From a checkpoint of a small mixture-of-experts model trained on Wikipedia: a sigmoid router, a shared expert of 192 neurons.
Below are experts of layer 7 (counted from 0) of a mixture-of-experts language model. Rows are named router (the router's row for the expert), gate (a neuron's input weights, with its number), up (a neuron's input weights, with its number), down (a neuron's output weights, with its number) and show model dimensions 256-319. Each number is 200 + 40 x the weight over its row's rms, rounded and kept within 0 to 999.
After each expert's rows: "gets" lists some tokens that make up at least twice as much of what it gets as of all text; "mostly gets" lists some tokens that are sent to it at least half of the time. This comes from a sample of Wikipedia text that the model never trained on. Tokens count by the router's weight.

# expert 7
router,139,176,202,177,180,260,116,245,193,197,166,237,175,235,155,199,136,232,156,244,218,167,172,158,222,254,198,197,149,198,166,224,215,178,157,188,256,144,265,205,178,261,257,221,221,164,241,213,198,138,235,160,199,249,193,105,168,241,196,196,224,220,193,196
gate1,243,206,181,124,243,183,222,175,280,207,193,184,201,192,178,178,166,192,275,150,202,222,258,181,264,190,213,257,207,224,193,227,157,248,183,220,180,216,170,244,251,249,161,198,250,211,218,188,220,202,182,204,103,131,233,143,237,199,198,113,211,243,204,192
up1,212,226,223,188,231,235,145,172,235,197,182,252,234,181,177,230,204,309,169,305,227,185,215,173,217,227,163,234,177,189,208,228,274,155,171,252,223,151,221,260,186,233,140,217,225,117,245,224,205,222,174,178,157,211,170,142,166,227,290,178,213,176,196,130
down1,160,219,172,170,122,244,206,125,217,165,182,174,228,276,199,178,194,263,134,166,200,265,129,154,192,246,160,172,216,186,263,208,222,149,147,271,219,190,229,196,111,253,197,230,246,199,184,173,192,211,162,134,226,210,200,214,263,171,213,237,222,200,187,206
gets: " |", " and", "|", " (", " |\n", ";"
mostly gets: " |", "|", " /", " USA", " –;", "°N"

# expert 18
router,178,291,219,147,144,251,159,231,275,209,207,197,183,276,184,186,173,193,169,240,241,205,210,188,214,220,213,197,136,259,211,175,193,187,225,178,213,184,232,141,174,231,201,165,193,156,245,264,198,168,229,152,200,210,267,161,159,208,77,188,233,308,203,187
gate0,170,165,205,268,152,210,171,240,247,202,221,126,239,230,202,244,200,216,208,214,221,225,223,148,177,175,235,151,188,172,239,184,240,206,137,244,204,239,186,243,187,210,175,201,213,249,211,236,184,206,218,168,201,226,176,165,216,162,208,193,193,256,255,239
up0,134,128,170,303,166,222,179,267,220,187,245,159,248,249,235,258,199,182,200,192,209,226,217,157,148,172,237,173,192,208,238,164,256,203,183,261,184,194,191,233,216,170,170,180,185,245,194,222,203,192,215,166,221,218,179,136,202,163,257,225,178,214,246,258
down0,222,219,239,201,229,227,143,172,164,179,195,258,203,191,132,199,229,229,205,168,203,245,254,144,192,188,192,212,238,170,262,247,315,217,247,186,111,183,258,168,250,256,188,181,131,104,152,144,210,224,171,231,168,153,206,200,199,171,178,185,191,232,239,159
gets: " ", " the", "–", "19", "20", " his"
mostly gets: " ", " such", " these", " -", " more", " those"

# expert 13
router,165,191,198,182,167,219,176,215,254,169,193,212,230,262,198,221,204,196,194,221,181,176,187,211,198,206,101,172,151,243,191,189,190,192,276,182,258,221,180,155,216,238,158,244,249,152,218,236,257,225,178,168,169,228,219,211,198,216,110,192,230,257,172,216
gate1,263,166,146,258,235,187,190,175,201,197,172,222,154,208,232,252,207,219,170,180,141,156,199,228,155,262,177,191,189,176,213,220,255,166,168,206,161,207,172,223,201,204,223,188,157,171,188,224,252,128,151,297,226,204,256,181,153,210,313,211,127,174,183,241
up1,229,168,174,267,136,195,274,280,199,233,132,204,175,187,195,240,202,178,131,174,236,164,195,215,175,198,221,86,131,208,222,260,196,194,259,245,188,224,159,214,264,233,203,240,231,142,154,193,210,176,150,147,179,131,175,136,175,239,194,117,203,225,201,281
down1,205,195,207,171,174,108,230,204,191,269,293,220,194,173,200,169,235,220,212,204,236,163,216,235,188,163,113,276,212,233,237,211,162,209,184,192,225,191,166,185,152,111,200,153,131,145,199,176,209,154,137,184,123,193,209,217,153,182,176,210,193,211,225,189
gets: "\n", "19", "0", "1", "20", "2"
mostly gets: "5", "6", "8", "9", "18", "7"

# expert 12
router,156,236,196,190,181,218,133,221,227,247,210,200,178,227,212,191,127,162,176,252,244,164,161,163,224,218,207,186,101,257,220,220,203,178,257,147,273,140,205,154,251,236,167,179,255,187,191,240,189,170,182,161,230,215,164,192,168,147,104,262,221,257,138,158
gate0,133,148,212,159,159,220,206,119,242,199,250,128,161,220,226,195,265,236,189,137,171,325,123,200,251,154,192,192,211,221,128,228,218,293,121,251,169,222,180,171,172,179,170,215,203,248,254,240,217,183,211,266,202,210,205,202,202,165,169,213,225,117,242,217
up0,129,223,275,172,136,241,216,113,183,188,230,115,148,228,239,155,218,194,205,129,204,260,132,150,245,197,212,138,185,247,185,199,192,251,104,278,240,206,187,160,181,161,163,217,234,248,231,237,195,152,222,223,233,176,169,192,213,180,152,169,215,134,193,199
down0,190,235,200,222,179,201,186,187,221,201,254,191,180,171,107,217,230,146,119,235,205,253,258,140,141,209,237,222,174,249,185,210,233,174,208,181,234,263,196,189,224,194,165,182,272,170,174,229,167,203,229,238,181,201,161,174,224,207,256,236,218,283,288,229
gets: " ", "20", "19", "–", ".", "18"
mostly gets: " ", " $", "°", "19", "′", "20"

# expert 1
router,251,175,212,223,198,163,207,137,174,226,231,203,149,199,209,226,323,222,145,191,160,214,193,288,144,211,199,206,210,199,187,215,188,197,173,191,134,138,155,194,166,162,305,238,193,212,211,177,221,211,265,240,153,230,228,166,226,160,225,223,211,114,140,172
gate2,241,167,189,180,279,195,108,149,214,100,238,269,226,189,138,199,251,194,121,240,186,274,143,197,166,128,249,221,209,153,95,170,120,228,201,171,148,138,166,174,214,229,193,182,220,227,227,264,149,219,123,167,228,196,181,182,178,263,220,246,229,164,205,171
up2,145,220,187,217,142,162,268,286,191,303,194,137,142,208,286,166,151,199,272,173,206,116,259,201,197,278,139,157,210,247,282,244,279,210,221,218,239,265,202,213,189,168,188,172,175,179,183,175,270,187,253,243,164,144,238,209,179,141,220,131,181,229,215,229
down2,184,155,173,233,218,215,175,171,237,226,158,160,243,203,147,147,226,187,181,204,146,136,218,206,185,194,155,195,242,107,199,147,228,191,242,195,211,190,207,222,204,170,238,197,226,223,197,155,212,180,215,260,154,168,228,265,202,193,183,271,181,171,192,163
gets: " to", " of", " as", " in", " for", " with"
mostly gets: " than", " could", " very", " down", " if", " like"

# expert 19
router,238,138,199,124,186,168,156,243,168,175,186,215,192,162,224,203,251,151,219,148,149,144,268,141,229,198,290,210,204,234,263,203,192,197,194,263,217,330,198,173,87,263,173,245,245,191,176,155,210,216,166,209,219,170,194,315,225,177,195,212,161,214,218,110
gate3,213,157,174,188,219,173,179,266,231,228,211,268,177,252,242,202,146,252,256,209,127,135,209,226,180,190,216,237,196,118,208,192,292,260,166,225,257,232,105,188,181,154,221,144,236,168,204,229,223,226,216,196,214,205,138,291,241,125,236,193,190,216,249,139
up3,201,164,166,221,220,158,178,278,217,242,206,251,158,231,224,222,130,264,262,222,147,116,186,234,204,206,259,242,180,105,226,187,284,262,170,221,257,212,131,194,150,175,218,177,261,131,214,259,226,252,221,183,195,204,135,273,271,124,226,182,215,208,231,129
down3,193,246,204,201,172,108,144,261,175,151,288,189,234,293,239,172,170,112,179,237,195,173,239,222,187,205,293,142,238,192,229,183,226,208,187,197,204,208,167,188,215,201,132,196,260,234,137,205,234,203,232,262,170,220,225,219,204,162,203,170,199,154,228,223
gets: " of", " to", " in", " from", " with", " by"
mostly gets: " up", " than", " through", " San", " near", " Al"

# expert 22
router,153,247,183,163,173,238,172,190,207,208,218,216,213,267,186,211,146,173,190,258,232,172,209,254,201,236,168,183,141,183,192,180,205,194,266,174,265,212,172,181,245,253,175,225,228,191,192,246,188,161,162,208,216,222,214,203,242,203,124,234,171,224,176,199
gate2,274,212,177,155,303,122,178,229,188,200,149,225,124,195,255,135,216,193,186,150,211,149,177,218,188,243,168,152,219,195,183,192,191,241,151,197,229,220,163,118,257,238,258,257,161,266,193,190,222,209,235,248,202,234,270,220,185,234,265,149,193,164,322,263
up2,255,217,176,181,295,125,165,250,188,203,144,220,113,196,255,145,211,194,167,140,210,142,175,257,183,249,156,142,218,218,183,185,193,240,138,212,224,247,179,134,247,221,264,290,185,260,211,207,216,206,210,240,185,231,240,233,197,248,286,145,230,159,315,249
down2,124,237,175,165,169,127,160,276,189,211,226,146,221,246,198,159,152,216,150,195,135,97,180,186,257,144,222,224,154,229,146,191,134,230,142,192,222,165,136,143,220,164,239,155,193,232,214,211,185,178,215,191,258,193,180,189,232,167,196,194,233,209,240,185
gets: "20", "19", "0", "1", "2", "3"
mostly gets: "20", "18", "8", "16", "11", "15"

# expert 16
router,220,198,173,186,223,195,136,282,264,187,185,244,190,233,176,235,174,195,199,227,200,180,158,181,211,296,259,228,117,264,157,233,231,140,213,217,219,147,208,187,164,242,187,209,232,173,206,298,155,188,174,236,174,253,183,200,155,209,177,207,221,217,169,181
gate0,211,183,229,240,209,165,203,204,176,265,258,241,168,152,186,234,224,219,212,216,162,211,182,273,186,225,197,171,220,155,195,243,209,236,248,159,185,228,128,220,192,170,170,166,223,183,299,215,255,220,105,162,255,251,119,341,175,222,266,178,195,281,193,215
up0,187,217,226,176,228,235,210,160,169,237,227,230,187,151,219,227,245,242,244,222,142,179,196,306,196,204,220,210,223,168,159,207,176,222,252,260,190,216,209,196,220,182,220,182,278,201,273,252,226,251,177,222,275,193,183,256,125,229,220,178,233,267,194,185
down0,200,247,205,211,154,153,176,174,158,227,161,274,215,238,211,170,145,260,133,112,209,181,170,179,173,227,152,201,209,186,213,130,204,307,202,267,222,185,219,240,181,213,188,220,211,129,220,250,205,195,203,231,225,140,207,203,160,232,254,184,160,216,245,201
gets: " ", ",", " (", "–", "|", " \""
mostly gets: "/", " (", " ", "_{", " \"", "===="

# expert 14
router,189,144,212,222,170,208,180,187,180,243,177,127,213,197,170,222,164,208,235,176,164,230,208,279,190,239,177,243,191,247,199,171,217,155,260,120,194,192,220,208,226,194,178,231,197,192,208,212,208,173,171,197,205,218,186,208,303,185,202,315,153,236,219,217
gate0,236,188,156,259,207,211,259,228,203,226,240,265,139,182,236,162,130,203,235,225,228,188,160,159,225,225,155,207,172,157,100,188,203,249,234,149,252,196,187,153,118,236,232,189,163,257,159,319,235,210,152,203,177,188,136,291,186,176,202,117,239,179,220,242
up0,254,196,193,243,187,200,248,176,224,225,252,207,201,156,213,133,154,221,228,251,229,223,213,125,205,163,174,209,201,133,147,206,212,248,234,120,249,220,208,190,111,277,239,229,148,263,193,270,218,220,155,190,167,219,160,251,153,157,166,135,259,214,212,246
down0,165,175,171,162,174,166,143,177,178,207,214,225,169,262,202,198,233,184,180,216,156,196,192,146,265,264,237,196,207,179,247,152,142,241,207,171,231,216,216,178,220,236,194,151,217,197,239,149,201,339,185,189,160,260,199,245,214,125,172,230,246,139,179,185
gets: ",", " and", ".", " the", ".\n\n", " The"
mostly gets: " but", "\",", "),", "The", " They", ","

# expert 20
router,205,184,185,269,246,275,201,171,190,185,197,125,239,241,183,190,197,208,190,207,202,210,260,160,183,208,194,84,219,138,201,180,167,197,207,167,177,163,198,291,176,324,207,232,211,193,159,209,185,224,240,205,173,209,250,198,183,213,161,246,216,230,189,222
gate13,248,217,255,180,195,231,243,141,218,286,231,190,197,185,224,228,244,161,262,205,205,234,222,195,189,246,174,189,233,228,193,142,211,191,212,196,202,117,221,203,208,119,205,212,208,291,182,270,201,235,216,225,148,191,185,163,204,239,184,219,241,195,217,156
up13,246,205,231,200,192,208,243,144,243,255,176,232,214,204,265,252,227,186,273,191,219,181,196,164,253,181,140,174,222,237,182,167,211,218,220,255,181,153,187,194,194,191,234,217,199,263,219,244,183,243,210,275,158,219,177,223,195,228,197,189,284,201,235,176
down13,164,180,202,206,214,254,140,217,209,220,218,205,219,240,195,145,193,190,224,214,209,119,250,280,194,263,194,226,199,278,139,183,208,232,243,175,188,204,161,196,252,212,195,264,194,240,230,213,124,219,133,139,162,219,194,226,181,176,266,227,160,266,217,248
gets: " |", "-", "|", " was", " the", " to"
mostly gets: " was", " been", "|", " were", " by", " announced"

# expert 15
router,220,247,196,161,169,225,171,211,256,224,175,221,190,240,185,227,219,276,195,269,234,114,214,147,224,222,270,191,222,157,156,198,192,182,112,184,314,167,247,189,219,207,158,225,194,127,203,167,216,145,255,168,223,252,198,169,133,247,140,243,227,211,256,238
gate0,306,212,180,119,147,197,215,180,230,239,228,172,215,218,276,172,148,179,269,178,227,185,155,263,166,137,244,112,185,189,174,227,233,218,202,108,214,270,218,230,198,170,192,132,190,135,186,268,232,186,181,167,295,140,242,230,242,245,199,175,226,157,150,236
up0,293,217,201,101,141,202,211,183,220,217,218,179,227,180,272,142,147,165,253,189,245,160,126,249,156,111,245,99,179,203,205,213,201,221,218,118,205,261,250,226,197,171,184,112,210,167,147,217,230,177,208,138,290,142,229,220,253,239,177,145,219,128,147,222
down0,229,243,252,204,203,234,226,192,233,233,209,249,248,189,244,133,119,130,211,178,210,223,243,180,181,233,209,160,208,164,180,236,135,229,188,177,140,233,220,170,212,166,168,146,169,136,199,230,207,199,227,193,179,345,203,205,168,176,273,171,246,181,200,199
gets: "\n", " (", " |\n", " |", ".\n\n", "."
mostly gets: "\n", "==", " (", ".\n\n", "\n\n", ")\n"